From a checkpoint of a small mixture-of-experts model trained on Wikipedia: 14 layers, 128 experts in each of 12 layers.
Below are experts of layer 7 (counted from 0) of a mixture-of-experts language model. Rows are named router (the router's row for the expert), gate (a neuron's input weights, with its number), up (a neuron's input weights, with its number) and show model dimensions 0-127. Each number is 200 + 30 x the weight over its row's rms, rounded and kept within 0 to 999.
Before each expert's rows: a language model's description of what the expert responds to; "mostly gets" lists some tokens that are sent to it at least half of the time. This comes from a sample of Wikipedia text that the model never trained on.

# expert 49
Hyphens and dashes. Hyphens, en dashes, slashes and other joiners inside compound words, such as inter-phase, non-profit, odd-numbered, al-Baqi, plus some bare spaces.
mostly gets: "–", " S", "_", " ", "/", "—"
router,146,160,234,219,243,204,213,200,192,173,229,165,180,192,202,231,200,227,244,256,182,169,195,177,160,186,218,205,248,164,225,201,244,205,202,215,179,228,258,186,184,225,224,188,156,209,239,156,173,215,162,155,199,221,194,211,181,177,169,166,210,238,223,187,213,182,171,195,209,191,192,164,145,206,198,241,202,199,144,196,209,240,155,178,219,197,215,204,154,212,168,178,201,147,239,138,198,181,216,181,183,205,141,199,162,249,201,169,238,235,239,186,157,158,192,168,183,191,213,240,215,229,176,155,155,229,214,185
gate0,232,199,202,210,255,150,213,229,194,200,150,189,225,151,171,108,201,212,207,149,250,242,205,196,197,245,197,236,179,191,211,194,186,212,236,203,162,196,205,226,151,199,218,197,210,164,170,246,233,161,227,205,214,194,205,222,189,213,227,269,138,142,216,189,180,195,149,225,216,207,210,245,220,227,199,194,174,133,243,211,217,219,233,171,217,199,197,164,179,219,210,208,219,191,241,249,227,175,186,217,207,207,219,194,181,174,174,217,207,206,182,161,196,225,218,178,240,177,179,204,211,174,214,178,223,228,201,196
up0,199,198,189,221,157,224,172,155,191,197,224,235,192,235,189,300,228,180,212,201,171,192,193,240,199,201,211,201,212,215,167,193,173,193,176,173,242,175,194,202,253,180,164,200,182,215,228,166,186,239,237,182,195,203,189,181,243,187,180,179,242,243,184,272,207,220,241,202,144,199,177,191,178,196,192,198,217,270,162,210,179,201,186,248,168,204,165,203,228,192,206,178,175,193,162,186,184,254,204,206,195,163,170,228,249,202,214,192,206,172,212,248,232,207,158,233,181,252,217,204,220,193,242,253,217,194,225,207
gate1,199,211,235,246,212,179,226,230,217,270,217,208,136,172,209,233,199,171,219,209,217,188,270,186,238,145,177,249,181,189,180,157,215,186,219,196,216,189,211,259,180,242,196,191,235,165,194,197,195,133,244,205,216,208,197,221,140,192,164,228,154,167,197,217,277,233,169,171,205,227,255,230,155,206,194,165,214,159,170,211,192,160,187,191,204,181,252,243,217,183,198,160,235,220,176,180,243,205,229,202,182,224,241,191,159,197,195,207,242,227,206,169,213,214,203,288,222,207,191,200,142,195,275,227,184,220,215,198
up1,222,227,207,192,229,209,228,268,216,208,200,221,225,221,222,288,152,198,195,241,215,242,214,210,209,267,161,221,222,184,176,183,167,249,200,199,245,214,234,170,220,187,240,194,215,182,161,185,204,167,212,194,171,191,241,259,212,204,110,216,201,209,200,256,220,182,159,193,228,253,209,202,178,242,213,174,211,173,189,217,185,180,238,165,156,252,215,186,204,133,215,217,217,202,191,236,215,209,192,197,213,240,232,202,206,218,235,167,179,228,202,186,215,257,223,212,189,212,244,210,160,211,239,163,172,164,213,168
gate2,162,178,303,239,231,218,179,229,232,226,289,217,205,189,170,155,244,173,181,195,188,146,168,157,238,204,185,171,177,232,187,156,195,212,178,226,229,191,159,221,167,235,198,175,205,237,209,215,203,173,179,249,225,214,227,186,187,141,290,210,189,175,196,212,198,190,195,180,157,253,167,199,191,237,194,181,220,268,207,169,215,269,181,214,200,149,225,209,214,208,163,198,227,204,251,196,189,159,174,211,164,205,255,200,157,171,189,210,187,135,198,150,200,203,174,245,211,165,236,180,226,218,233,197,200,239,199,146
up2,142,175,288,231,202,226,194,208,219,194,283,193,165,200,166,157,215,175,208,204,182,136,180,159,236,200,193,191,164,250,207,174,173,197,154,215,243,196,168,198,188,249,199,176,204,211,157,202,207,171,177,232,199,245,189,210,169,133,267,189,198,197,218,179,187,176,192,197,166,197,172,234,163,212,206,199,197,269,222,192,216,241,203,242,228,160,226,216,196,216,186,203,227,217,265,198,184,192,221,221,182,236,247,166,169,211,205,202,201,154,223,156,183,198,181,242,196,183,226,185,283,201,270,191,197,243,185,151
gate3,242,220,229,203,191,208,206,185,206,178,212,294,225,180,218,231,164,172,224,224,256,199,211,198,173,255,189,256,199,154,199,216,208,203,208,225,216,254,173,176,152,205,150,173,212,199,190,222,218,271,193,179,212,187,231,274,238,218,183,218,217,131,196,204,175,233,224,172,176,181,195,206,218,180,203,182,214,208,238,116,189,187,192,226,203,160,183,188,152,209,209,209,230,213,246,234,143,200,249,169,177,222,272,211,271,201,194,237,269,205,233,170,203,210,271,214,204,204,214,196,223,217,158,214,216,225,240,176
up3,168,204,194,166,214,214,218,192,177,226,208,152,141,225,197,190,253,245,146,180,142,196,193,197,184,164,216,203,190,217,191,178,191,200,184,201,173,163,196,254,247,200,236,201,179,206,200,199,191,143,205,197,217,187,207,124,180,207,204,182,221,236,183,192,259,190,166,197,229,193,201,188,184,213,171,225,176,206,147,265,219,196,171,190,195,202,213,222,236,182,188,223,203,232,148,203,246,205,178,198,230,163,144,169,136,167,164,158,92,174,201,239,213,201,148,166,225,186,207,195,204,218,276,198,188,174,131,239
gate4,223,247,172,266,219,155,217,218,204,233,149,235,190,215,189,200,157,221,213,231,277,198,208,213,253,177,225,193,163,210,244,166,199,191,236,225,236,204,195,192,160,211,173,192,167,222,178,194,159,164,212,152,182,234,184,249,236,195,230,185,192,142,220,206,224,224,233,260,211,260,239,216,187,165,236,255,214,138,134,173,206,178,207,178,205,236,221,180,145,236,192,201,182,227,238,226,186,233,183,224,206,232,223,219,158,204,177,227,191,192,196,250,183,196,185,252,167,186,196,168,163,230,172,226,236,221,225,234
up4,206,251,151,256,223,148,228,219,140,228,156,229,172,217,160,210,162,218,235,237,248,192,207,189,272,175,257,195,214,187,240,177,219,204,198,233,233,179,190,204,176,226,173,210,187,218,178,189,191,176,179,175,198,229,197,260,207,226,235,196,170,180,171,205,215,207,198,239,192,257,241,206,171,190,218,224,218,142,121,146,207,180,170,156,216,230,193,192,183,250,213,224,231,199,288,184,180,232,168,237,224,246,189,208,154,191,194,232,195,167,186,215,179,191,185,215,184,179,201,181,178,248,176,225,233,202,260,219
gate5,219,184,226,160,230,227,232,154,143,169,212,219,204,221,192,230,243,217,171,193,218,223,213,178,186,194,151,167,190,236,197,224,215,163,178,194,159,245,238,233,230,186,248,193,179,224,229,224,235,150,236,232,179,227,184,278,225,222,205,160,202,178,167,189,237,228,200,187,157,176,217,139,187,152,199,152,212,221,174,218,219,237,198,219,198,178,200,228,179,147,211,241,224,225,189,192,242,244,163,213,219,144,176,206,168,218,152,215,229,207,232,225,196,203,233,213,220,199,225,177,227,217,150,186,226,220,145,171
up5,187,183,211,180,229,255,199,189,226,168,175,256,276,189,189,237,239,196,198,201,218,240,265,178,212,180,189,163,207,178,158,219,222,205,171,194,191,238,208,180,191,200,208,165,117,231,229,253,240,210,188,208,187,208,147,231,252,182,173,140,244,163,190,252,224,181,197,215,166,140,219,180,206,193,215,188,238,217,157,233,168,249,240,276,212,240,183,199,173,196,182,280,186,182,162,195,197,218,161,184,232,189,167,217,200,228,257,194,261,174,231,181,159,183,237,190,206,222,208,228,215,228,204,202,225,210,193,183
gate6,213,222,198,211,231,167,232,206,198,211,238,211,217,160,191,182,194,153,184,212,203,179,208,191,179,191,194,125,195,230,158,199,189,189,206,188,229,169,246,242,156,180,191,224,140,186,241,222,202,117,168,231,189,168,223,183,194,159,224,175,202,174,234,189,222,196,229,174,222,193,168,182,258,199,195,252,287,194,172,228,191,274,187,202,184,208,236,222,194,207,190,149,140,198,129,194,194,158,153,223,230,191,173,183,203,180,197,208,266,191,179,164,206,190,212,199,175,182,212,242,194,211,191,131,214,219,209,238
up6,198,193,163,193,196,261,177,209,214,201,156,235,202,217,232,186,199,281,215,190,185,224,181,177,222,193,196,252,199,141,200,195,254,195,171,207,213,188,182,229,260,258,202,186,251,233,126,189,213,261,234,195,241,215,145,222,209,225,151,227,223,196,133,224,188,189,181,193,173,167,219,195,111,171,201,182,156,231,205,170,215,142,221,188,197,204,179,195,172,142,215,225,259,245,202,217,191,204,251,171,203,183,218,226,206,199,172,184,159,190,195,246,167,232,223,166,242,197,189,177,184,191,203,274,198,193,212,205
gate7,171,263,228,180,182,172,162,184,194,192,204,207,221,206,183,215,166,217,148,215,251,243,164,192,137,171,160,186,200,175,193,204,205,235,215,161,208,176,196,216,151,148,202,200,214,235,218,265,246,163,171,234,137,241,223,191,173,133,225,179,145,163,216,190,132,198,197,186,220,151,193,154,234,190,232,204,204,219,254,165,179,213,239,197,199,215,193,209,197,206,207,220,218,182,221,213,244,182,180,243,246,173,213,230,211,157,224,194,254,204,194,191,185,112,255,190,163,234,202,220,176,181,253,201,230,216,270,216
up7,177,268,200,182,223,191,176,156,187,177,176,233,201,202,201,235,218,245,176,236,256,206,179,198,114,198,174,158,212,158,167,167,208,232,258,203,182,174,230,222,158,143,248,219,199,235,258,274,174,202,218,200,164,242,210,187,187,176,253,237,185,194,243,184,167,201,198,240,215,180,176,146,241,224,215,184,181,238,243,159,195,223,230,187,213,221,151,230,200,205,192,240,178,215,210,224,255,206,203,223,236,189,190,236,156,178,236,210,226,217,216,219,174,111,228,166,205,250,207,228,174,201,211,156,187,217,244,232
gate8,196,186,175,234,211,142,179,168,179,245,181,165,227,194,195,207,220,218,233,213,168,230,247,227,221,194,241,173,185,216,181,155,255,162,193,187,157,186,232,213,193,118,200,234,164,219,197,185,202,215,173,171,164,154,229,190,223,223,121,235,225,167,203,180,212,169,211,171,181,204,150,172,209,181,236,235,177,138,164,209,194,255,192,214,220,201,186,211,213,217,171,184,216,230,214,189,179,162,178,201,160,252,200,213,183,210,177,214,239,208,183,249,222,187,174,239,229,216,224,217,246,210,254,178,186,161,244,188
up8,230,164,206,198,226,230,240,212,231,176,201,194,200,184,219,200,204,185,202,177,161,176,190,180,155,198,165,258,210,228,176,228,150,209,185,220,256,209,214,173,224,204,221,191,219,232,192,258,209,186,184,240,260,247,166,156,190,152,235,240,162,255,228,268,203,216,182,251,226,168,245,227,174,223,183,195,162,273,213,184,184,199,220,175,163,204,217,214,203,176,195,191,189,194,187,175,207,157,186,226,207,184,206,156,251,173,254,158,168,145,185,124,185,246,249,177,170,203,185,184,144,186,177,183,223,221,220,168
gate9,158,237,212,180,179,171,196,219,265,231,233,195,188,203,254,242,159,108,243,221,179,181,214,214,226,162,175,186,211,198,210,221,203,221,191,259,187,225,181,221,163,217,216,176,186,218,205,240,202,203,207,214,181,177,192,187,173,250,189,167,201,138,188,133,218,161,195,156,214,214,228,146,268,186,198,187,202,200,196,202,191,195,231,218,158,178,237,185,196,227,263,233,185,198,162,212,199,174,214,160,186,253,242,161,215,216,234,198,177,197,231,184,215,155,178,210,177,170,216,159,127,192,158,169,222,220,234,238
up9,197,245,186,232,224,159,190,218,225,230,195,163,188,194,236,244,138,115,244,218,201,176,212,230,189,179,158,172,214,215,214,211,169,210,179,236,210,246,177,170,192,206,268,150,173,226,225,230,182,190,178,218,189,226,191,205,180,199,170,171,212,143,175,174,227,159,200,152,217,226,236,175,249,158,180,197,203,164,190,158,182,191,264,226,201,223,219,214,183,223,243,209,177,219,186,208,186,191,190,208,138,221,227,167,176,215,281,175,168,193,223,241,194,181,207,211,145,161,182,176,131,159,176,169,192,226,213,185
gate10,282,173,192,210,185,137,159,255,216,209,182,213,224,184,157,173,250,225,154,251,206,189,207,227,262,199,153,207,227,173,197,175,175,151,198,163,214,255,196,166,135,234,212,235,267,152,200,168,209,188,196,190,172,213,209,199,159,225,174,179,172,186,202,199,179,253,172,198,152,191,214,194,181,195,226,159,248,233,208,246,194,202,172,169,237,162,253,178,257,260,222,229,230,217,211,194,190,165,190,229,193,215,246,232,176,230,165,214,228,207,163,210,193,238,257,179,221,177,219,149,187,210,223,248,166,168,228,247
up10,206,155,208,222,140,171,222,224,186,186,204,206,201,207,149,205,228,239,177,265,213,200,227,213,243,255,184,220,229,194,219,193,192,141,199,203,233,227,217,172,186,253,238,207,246,181,195,198,217,188,187,216,177,214,232,176,178,220,158,185,185,207,199,158,171,237,187,211,144,174,227,180,157,169,210,143,247,200,178,223,180,250,149,197,215,170,271,196,206,257,189,251,231,190,229,211,201,158,179,224,227,253,219,201,188,258,181,217,186,154,158,262,185,223,257,154,212,176,205,149,190,251,239,256,179,168,248,234
gate11,227,192,204,154,184,205,220,180,189,197,170,240,182,197,181,193,188,194,185,186,206,208,168,186,189,227,187,211,137,203,177,179,226,205,167,210,216,215,158,217,201,224,225,184,192,218,223,222,278,201,149,200,213,189,212,232,190,209,149,172,234,179,189,196,189,224,198,183,262,261,158,139,187,120,216,198,214,185,220,209,163,215,190,221,195,241,199,154,171,184,228,169,201,246,156,201,192,196,208,145,250,205,190,220,214,185,201,205,254,170,225,175,154,200,235,115,183,191,206,173,218,193,172,207,229,204,244,193
up11,190,196,200,259,218,198,168,217,190,189,232,162,218,200,205,198,252,191,192,161,176,218,233,210,224,171,226,206,225,163,185,185,167,197,168,145,207,138,220,207,225,143,176,266,216,231,166,200,144,161,263,173,151,188,219,194,245,187,214,195,202,263,168,262,158,181,180,195,192,186,247,241,166,236,206,200,187,233,158,217,222,240,193,226,176,193,183,292,239,159,196,222,157,235,264,195,179,209,167,237,181,159,221,229,196,165,163,185,129,197,186,227,282,244,160,233,192,254,213,173,190,183,221,185,220,251,193,174
gate12,214,201,197,183,242,193,158,175,188,186,161,147,191,251,224,195,175,232,182,213,207,174,211,203,191,171,244,212,174,217,207,259,149,174,239,209,205,218,172,229,239,215,195,145,216,205,225,194,216,195,230,157,144,206,174,195,189,185,194,207,193,215,201,169,163,201,181,289,179,186,255,184,191,187,144,217,223,129,217,176,231,217,258,170,193,220,208,197,211,175,190,199,178,230,153,176,224,236,205,236,183,184,171,181,224,219,226,194,153,215,183,252,178,171,236,165,154,184,200,149,216,151,217,170,172,219,167,183
up12,167,132,192,182,248,197,232,190,160,180,220,147,176,238,263,190,192,170,197,212,261,147,215,244,156,246,215,202,133,204,186,197,181,135,233,202,172,197,161,201,195,194,198,175,198,231,187,240,186,242,263,186,167,207,172,209,168,221,199,186,219,185,202,186,218,176,193,270,148,233,188,177,232,203,162,220,229,139,199,183,226,211,214,181,166,215,222,250,200,197,169,233,175,247,154,141,175,234,182,193,189,155,165,174,172,209,178,238,171,243,241,217,186,190,198,164,206,208,214,159,257,180,185,204,215,231,216,191
gate13,207,234,211,157,187,212,181,219,182,207,126,229,237,207,158,180,203,199,219,208,199,216,195,154,205,147,155,228,198,173,239,173,206,217,254,272,163,260,216,183,180,165,212,123,185,296,231,221,194,206,199,204,202,196,203,234,189,184,217,261,204,181,222,175,158,262,209,262,211,225,190,205,171,252,185,143,147,205,216,168,177,156,203,163,194,182,252,170,183,176,197,229,212,238,178,189,187,184,197,248,159,203,211,204,184,185,160,232,201,223,211,181,140,154,206,250,172,143,190,196,186,215,228,210,220,208,182,198
up13,198,170,188,199,198,150,225,178,182,235,241,225,160,184,221,272,216,173,260,199,204,204,129,217,180,190,237,175,167,179,198,223,191,148,213,137,229,177,169,251,200,196,140,191,242,133,147,229,236,158,156,218,203,218,224,199,241,193,193,179,188,220,196,201,192,166,199,144,209,205,209,206,209,188,221,251,219,169,186,165,241,293,241,239,157,184,155,221,247,174,137,145,205,173,152,186,190,223,281,173,224,206,205,197,207,193,235,182,203,179,217,203,212,176,181,190,197,270,191,184,187,165,185,241,191,210,226,179
gate14,181,201,155,217,206,162,193,196,209,248,192,190,181,166,193,178,174,183,192,212,138,187,204,204,182,166,205,186,221,195,214,167,206,121,221,211,256,216,216,293,138,186,174,217,199,210,257,197,192,184,152,198,207,208,217,230,185,225,189,227,223,169,221,227,212,212,193,153,223,208,288,185,203,176,218,217,193,233,201,165,238,238,165,187,154,170,209,225,212,158,203,155,184,179,167,231,183,217,173,171,192,169,230,232,192,153,229,243,169,233,199,167,193,184,192,177,171,190,147,221,162,217,179,180,230,243,254,169
up14,174,213,165,224,240,151,209,220,184,207,215,201,204,200,240,191,198,217,171,258,181,166,239,202,192,168,218,205,214,174,214,130,225,116,187,175,284,215,213,237,150,146,186,201,187,214,230,212,188,215,151,190,202,211,195,210,197,224,208,203,219,162,196,227,271,228,209,215,214,217,279,200,193,204,241,253,182,217,219,211,225,227,186,184,177,181,190,189,208,138,181,145,188,214,200,211,158,233,205,169,195,200,202,212,213,194,211,218,152,209,241,147,208,163,246,186,193,205,232,200,171,182,200,206,212,252,247,175
gate15,175,179,259,228,196,220,125,191,142,146,136,203,293,226,205,229,208,183,177,192,185,218,176,182,217,209,240,158,226,206,237,242,221,168,163,191,186,202,160,189,217,163,188,210,181,247,162,189,189,170,160,188,209,226,169,211,205,183,168,199,240,194,222,210,196,258,194,231,172,178,203,195,198,178,165,192,189,156,183,200,222,187,211,216,187,251,132,182,227,196,215,197,215,178,149,203,205,197,210,216,195,200,219,242,214,234,212,116,199,227,205,158,210,213,147,190,170,233,211,149,213,174,178,194,135,245,232,155
up15,168,190,242,215,223,238,130,177,141,129,167,201,277,194,202,227,235,195,216,198,216,217,187,191,220,212,240,160,230,205,200,214,245,181,161,209,196,186,147,189,209,162,203,206,182,246,157,178,176,173,167,211,227,233,159,168,205,217,158,222,243,198,220,233,231,250,204,202,203,141,186,198,184,204,172,164,163,179,171,199,203,192,194,219,214,242,114,220,202,184,212,196,178,162,162,207,205,203,201,199,206,208,217,208,202,206,200,128,203,208,221,178,204,241,150,179,189,226,228,167,194,185,171,195,138,215,205,117
gate16,197,153,201,267,197,200,166,204,165,182,219,193,204,182,193,216,181,219,212,228,222,217,164,157,214,183,230,195,189,185,249,172,162,193,184,166,211,226,217,168,209,236,245,141,236,217,166,235,247,184,203,192,195,214,192,128,168,197,145,194,115,255,203,218,206,160,208,200,221,178,240,195,170,150,200,239,149,199,163,190,249,163,156,176,191,189,162,169,211,190,186,151,237,173,221,211,174,162,178,236,192,201,185,229,172,249,162,182,178,214,179,226,150,170,184,150,188,205,198,126,234,200,161,183,155,146,212,219
up16,191,247,217,138,189,197,240,201,199,199,195,198,176,215,188,212,229,159,201,169,197,157,229,214,179,220,180,178,168,201,164,206,232,238,191,250,196,187,177,239,191,153,182,238,169,206,232,174,172,206,225,217,197,163,200,246,222,215,237,196,295,143,210,177,231,225,201,187,195,230,166,214,201,263,186,147,247,204,219,191,179,252,224,224,196,176,212,264,218,202,198,245,140,251,193,198,213,224,205,196,185,197,208,180,233,165,212,216,218,165,216,161,232,237,216,230,201,196,212,248,148,197,224,218,256,249,156,179
gate17,224,176,217,191,209,186,238,177,159,258,218,205,135,194,181,192,185,226,225,170,215,196,234,201,212,200,210,204,254,198,230,157,221,235,211,203,188,217,191,193,224,195,229,246,216,181,188,181,142,120,219,210,195,279,209,218,187,184,216,99,233,200,129,176,151,221,162,250,181,222,212,208,163,168,254,189,211,162,201,217,203,214,182,173,203,185,135,262,154,160,187,173,218,172,198,166,233,217,260,173,255,245,167,201,147,166,204,176,152,253,165,214,189,167,231,238,185,217,228,161,189,182,192,229,220,174,181,171
up17,213,192,204,198,242,190,237,156,168,219,203,208,155,170,161,209,190,263,187,166,228,182,215,223,185,186,201,181,216,178,247,138,194,222,205,239,208,156,208,249,239,189,254,232,207,221,236,204,172,150,197,210,196,266,251,207,182,167,219,95,253,205,186,235,210,215,136,220,204,190,191,210,175,177,216,187,187,162,201,231,216,240,174,202,200,167,168,285,189,152,178,155,174,182,164,218,249,235,233,186,224,204,153,187,131,177,207,202,123,257,165,219,156,157,203,221,200,222,233,182,159,161,192,191,231,189,179,191
gate18,214,194,224,162,234,190,171,224,166,228,115,182,246,187,139,161,196,198,213,223,197,209,226,171,234,190,230,201,207,187,243,250,246,179,208,137,200,181,205,184,208,205,234,123,226,219,210,171,165,167,159,215,199,186,223,199,175,215,190,270,183,202,200,194,178,236,211,183,245,186,264,168,188,180,208,195,223,257,183,202,248,182,187,242,200,250,239,190,195,163,170,222,201,136,234,172,199,165,177,217,152,191,227,159,189,182,232,189,221,207,182,200,204,202,221,222,192,192,188,186,160,177,236,217,175,216,261,244
up18,194,211,173,213,182,199,226,167,238,190,306,225,136,217,256,224,206,186,181,154,215,171,179,227,160,189,204,216,186,218,177,165,134,210,194,227,205,216,170,196,196,199,172,282,142,190,196,233,214,219,209,191,203,233,195,200,227,195,203,134,202,178,194,196,209,182,193,201,160,185,150,237,196,244,210,210,192,130,202,211,159,202,196,168,180,144,180,207,177,215,245,168,200,253,149,229,197,247,215,205,255,219,184,213,213,206,170,218,170,207,212,211,194,180,170,192,222,213,222,223,254,207,202,152,233,181,140,151
gate19,139,185,220,202,169,183,178,236,193,217,198,171,194,168,147,245,217,237,197,166,187,188,179,229,242,200,210,193,205,195,210,195,220,188,173,192,210,144,199,226,259,196,217,138,121,206,213,226,215,138,148,183,177,177,208,159,226,168,191,226,216,280,203,209,238,220,231,172,201,166,229,256,193,213,195,206,198,192,175,220,169,204,204,200,191,198,191,180,237,231,197,267,192,149,223,222,248,172,190,178,184,231,200,229,143,224,155,170,128,152,171,221,183,177,186,194,239,198,222,205,190,195,203,184,215,188,223,182
up19,242,216,147,208,215,218,207,147,214,190,212,263,203,226,227,190,206,147,214,228,180,233,242,184,176,189,193,163,186,209,181,275,178,185,185,229,223,277,172,173,137,177,197,270,274,155,192,187,186,225,273,198,208,203,177,268,205,225,199,237,170,137,219,178,149,159,185,208,229,214,209,127,208,171,180,206,235,192,233,207,217,211,195,207,216,222,216,229,153,219,209,164,238,257,179,226,166,232,177,244,195,180,225,197,233,207,206,198,243,187,239,185,248,238,208,230,200,205,191,164,185,208,167,217,177,221,198,213
gate20,187,207,158,203,180,198,231,206,226,215,248,245,209,171,186,185,125,198,192,239,228,199,183,239,158,175,140,203,247,186,192,196,214,212,200,231,163,165,255,229,224,213,197,206,234,201,210,193,205,181,186,186,193,237,216,204,189,158,202,206,242,236,237,175,228,157,222,175,132,196,225,217,152,199,193,175,216,186,168,149,217,221,250,206,189,183,248,228,249,202,172,185,169,196,210,206,241,164,276,177,175,161,171,192,181,234,190,141,225,211,146,152,174,213,245,192,190,222,168,184,274,165,167,211,158,152,138,196
up20,128,199,180,200,184,231,202,156,217,234,195,167,161,238,263,139,179,241,222,209,130,195,143,177,212,201,197,231,240,233,165,298,194,196,191,164,170,163,200,161,232,186,171,235,189,207,132,206,192,173,213,150,159,174,201,150,218,219,217,220,176,201,226,173,203,228,195,227,214,128,189,181,201,205,220,251,238,208,205,197,183,191,220,215,223,237,194,192,203,185,246,179,190,225,200,166,167,158,250,178,238,195,177,163,214,204,202,187,222,220,198,227,205,202,188,222,197,147,193,187,218,185,209,178,204,219,227,219
gate21,179,125,225,237,226,204,244,186,210,171,199,211,170,189,229,186,214,203,261,237,234,195,219,245,219,234,169,234,156,231,165,223,212,184,214,208,148,155,230,139,195,137,190,180,145,184,195,168,185,176,218,191,201,182,192,177,200,199,171,221,178,146,191,196,219,217,244,185,247,186,113,216,196,193,206,234,183,168,186,177,182,224,220,214,233,194,240,196,159,237,198,203,170,233,160,145,185,176,161,149,213,215,191,194,211,233,191,169,230,249,245,217,212,188,201,175,254,279,196,164,234,200,201,209,184,186,210,211
up21,210,262,206,176,192,201,189,183,210,220,222,180,207,188,176,208,223,216,149,201,147,198,190,177,179,190,238,199,235,215,211,192,195,232,180,166,223,202,170,239,200,233,193,228,259,182,160,179,235,194,189,249,207,203,238,216,183,220,230,175,231,199,217,238,170,214,154,200,162,226,261,199,200,195,181,164,216,264,219,220,206,189,159,212,211,208,164,193,231,153,195,233,213,191,215,211,239,232,249,216,175,177,195,186,207,158,207,238,169,111,185,172,179,231,234,224,181,156,221,228,212,219,195,216,239,232,174,197
gate22,216,195,229,176,241,195,125,286,214,222,207,180,228,198,133,296,216,171,164,148,205,144,179,208,178,208,241,196,143,215,212,150,163,191,208,251,208,220,209,197,202,168,209,158,224,209,216,181,160,185,170,174,191,235,202,228,140,187,212,183,185,187,237,196,207,225,195,256,187,222,172,208,186,171,214,171,275,193,203,170,215,198,160,180,187,189,174,210,222,198,207,237,214,177,210,138,215,219,174,253,134,199,229,200,195,194,152,233,187,208,182,144,187,179,175,194,136,174,188,205,176,170,214,204,225,202,177,175
up22,200,193,231,246,203,202,154,268,223,192,247,179,232,203,148,266,197,178,181,136,215,178,202,202,141,188,219,142,196,215,227,152,173,183,158,275,205,210,160,178,172,198,168,137,231,191,204,169,192,227,223,173,199,192,220,204,162,220,237,187,204,172,258,247,199,206,227,208,205,246,224,214,215,223,204,184,272,203,209,152,197,184,156,203,225,224,165,208,177,214,228,228,210,160,196,174,218,204,191,232,181,213,229,211,188,173,146,236,209,194,203,175,193,157,174,157,174,154,222,269,185,192,175,236,231,208,175,209
gate23,163,202,130,170,180,170,204,219,191,217,181,217,215,180,188,228,187,238,218,175,154,151,200,211,216,173,178,218,236,179,216,237,165,233,149,177,206,189,195,183,232,223,174,182,144,216,204,207,241,174,206,220,205,241,200,266,278,197,208,186,174,217,206,132,195,147,154,223,168,182,182,192,165,196,197,189,235,135,230,188,193,203,223,203,165,258,198,168,264,166,222,202,194,175,166,208,179,246,252,191,234,244,202,144,201,225,183,203,214,218,154,202,186,196,213,168,172,215,166,135,174,177,230,258,184,229,251,176
up23,155,220,121,168,193,207,185,229,198,239,155,212,266,192,165,220,176,270,216,195,170,169,204,224,200,192,174,216,245,211,211,218,191,227,171,218,209,200,192,181,215,188,198,196,135,214,213,178,182,195,200,203,190,205,216,241,273,238,211,162,193,217,209,164,223,188,153,208,147,163,184,200,170,195,224,181,229,162,252,174,175,214,228,216,193,262,199,172,238,149,222,225,190,189,169,221,173,241,226,175,178,246,192,176,156,223,184,177,218,224,179,253,217,208,204,175,158,219,205,150,156,200,237,248,202,221,257,209
gate24,216,219,228,258,267,178,189,158,199,239,185,202,227,191,209,183,210,212,200,206,221,189,154,209,210,169,152,228,233,217,163,195,239,147,215,179,145,178,172,197,195,246,185,218,257,139,174,193,222,215,181,159,183,198,179,204,207,160,185,170,179,210,204,173,206,194,152,221,245,177,165,178,209,193,203,291,231,237,209,200,212,241,186,175,202,226,168,249,203,205,181,177,257,192,187,225,234,194,253,174,255,219,212,226,188,186,229,224,233,252,153,190,231,155,194,246,173,181,179,205,202,198,216,283,165,187,160,256
up24,222,223,205,170,150,226,198,244,208,191,195,219,178,224,209,217,209,171,221,188,208,213,216,218,183,201,250,185,175,186,215,235,150,244,219,207,255,242,192,250,175,174,240,128,173,263,205,200,170,186,196,241,174,242,245,203,181,224,258,222,227,189,198,205,156,241,244,204,193,199,224,218,225,194,193,111,176,187,196,224,204,169,209,191,188,198,190,153,193,167,195,228,141,165,189,178,158,208,160,213,166,188,231,178,178,187,168,210,166,168,251,211,181,244,226,217,173,211,195,177,192,192,183,120,182,220,209,159
gate25,206,236,228,164,167,209,215,212,204,177,186,227,222,173,192,273,173,228,173,282,201,175,155,242,194,240,212,192,213,205,234,245,193,167,205,182,258,185,206,193,239,181,211,192,220,196,232,248,250,181,260,189,195,197,208,230,246,203,179,236,199,165,223,171,201,190,166,190,203,182,173,182,215,167,205,253,229,224,125,139,188,192,218,237,173,222,219,191,183,230,186,242,177,186,166,191,146,185,172,221,225,202,210,171,251,200,175,194,157,153,147,168,144,172,209,190,244,221,213,194,136,202,212,213,139,188,235,186
up25,199,173,165,227,219,171,185,170,183,230,211,220,201,204,217,141,232,156,217,130,180,221,255,175,204,188,160,211,217,218,135,144,200,211,195,230,118,200,202,209,179,254,205,214,213,183,157,192,179,225,128,222,223,210,172,183,157,196,189,166,210,215,161,209,193,205,197,219,189,187,234,195,200,219,157,176,195,195,243,241,198,207,184,149,221,140,190,204,205,148,233,171,232,214,192,214,234,186,245,169,187,172,210,257,176,193,228,197,196,230,224,215,248,250,199,212,157,188,154,181,234,214,203,184,289,215,161,185
gate26,250,196,165,199,234,209,243,231,203,195,202,197,245,227,193,170,203,220,216,208,181,205,191,202,173,118,218,200,242,181,200,166,257,215,206,201,164,157,200,218,201,194,165,129,205,191,196,227,217,149,209,160,220,229,247,213,261,234,193,219,188,214,189,227,219,251,197,245,247,213,144,180,186,195,138,178,185,202,114,202,241,282,216,178,218,202,230,210,231,152,177,190,190,208,197,192,170,174,213,176,229,238,130,151,108,209,270,200,220,193,241,202,203,189,145,228,221,205,177,171,214,169,159,243,189,205,232,226
up26,198,177,188,210,234,218,233,244,235,189,189,206,238,229,231,149,199,201,187,207,184,187,197,175,147,188,230,151,274,204,182,179,248,200,216,214,207,187,195,209,189,197,228,133,196,197,211,223,219,166,156,156,182,222,215,181,247,224,211,171,215,168,186,221,215,246,172,247,239,234,178,134,178,196,154,175,235,177,131,184,228,307,238,211,227,251,213,189,190,126,157,168,236,184,195,203,200,181,183,189,209,182,160,179,170,208,255,161,196,157,198,221,172,167,112,210,176,162,192,182,221,154,163,232,194,211,190,200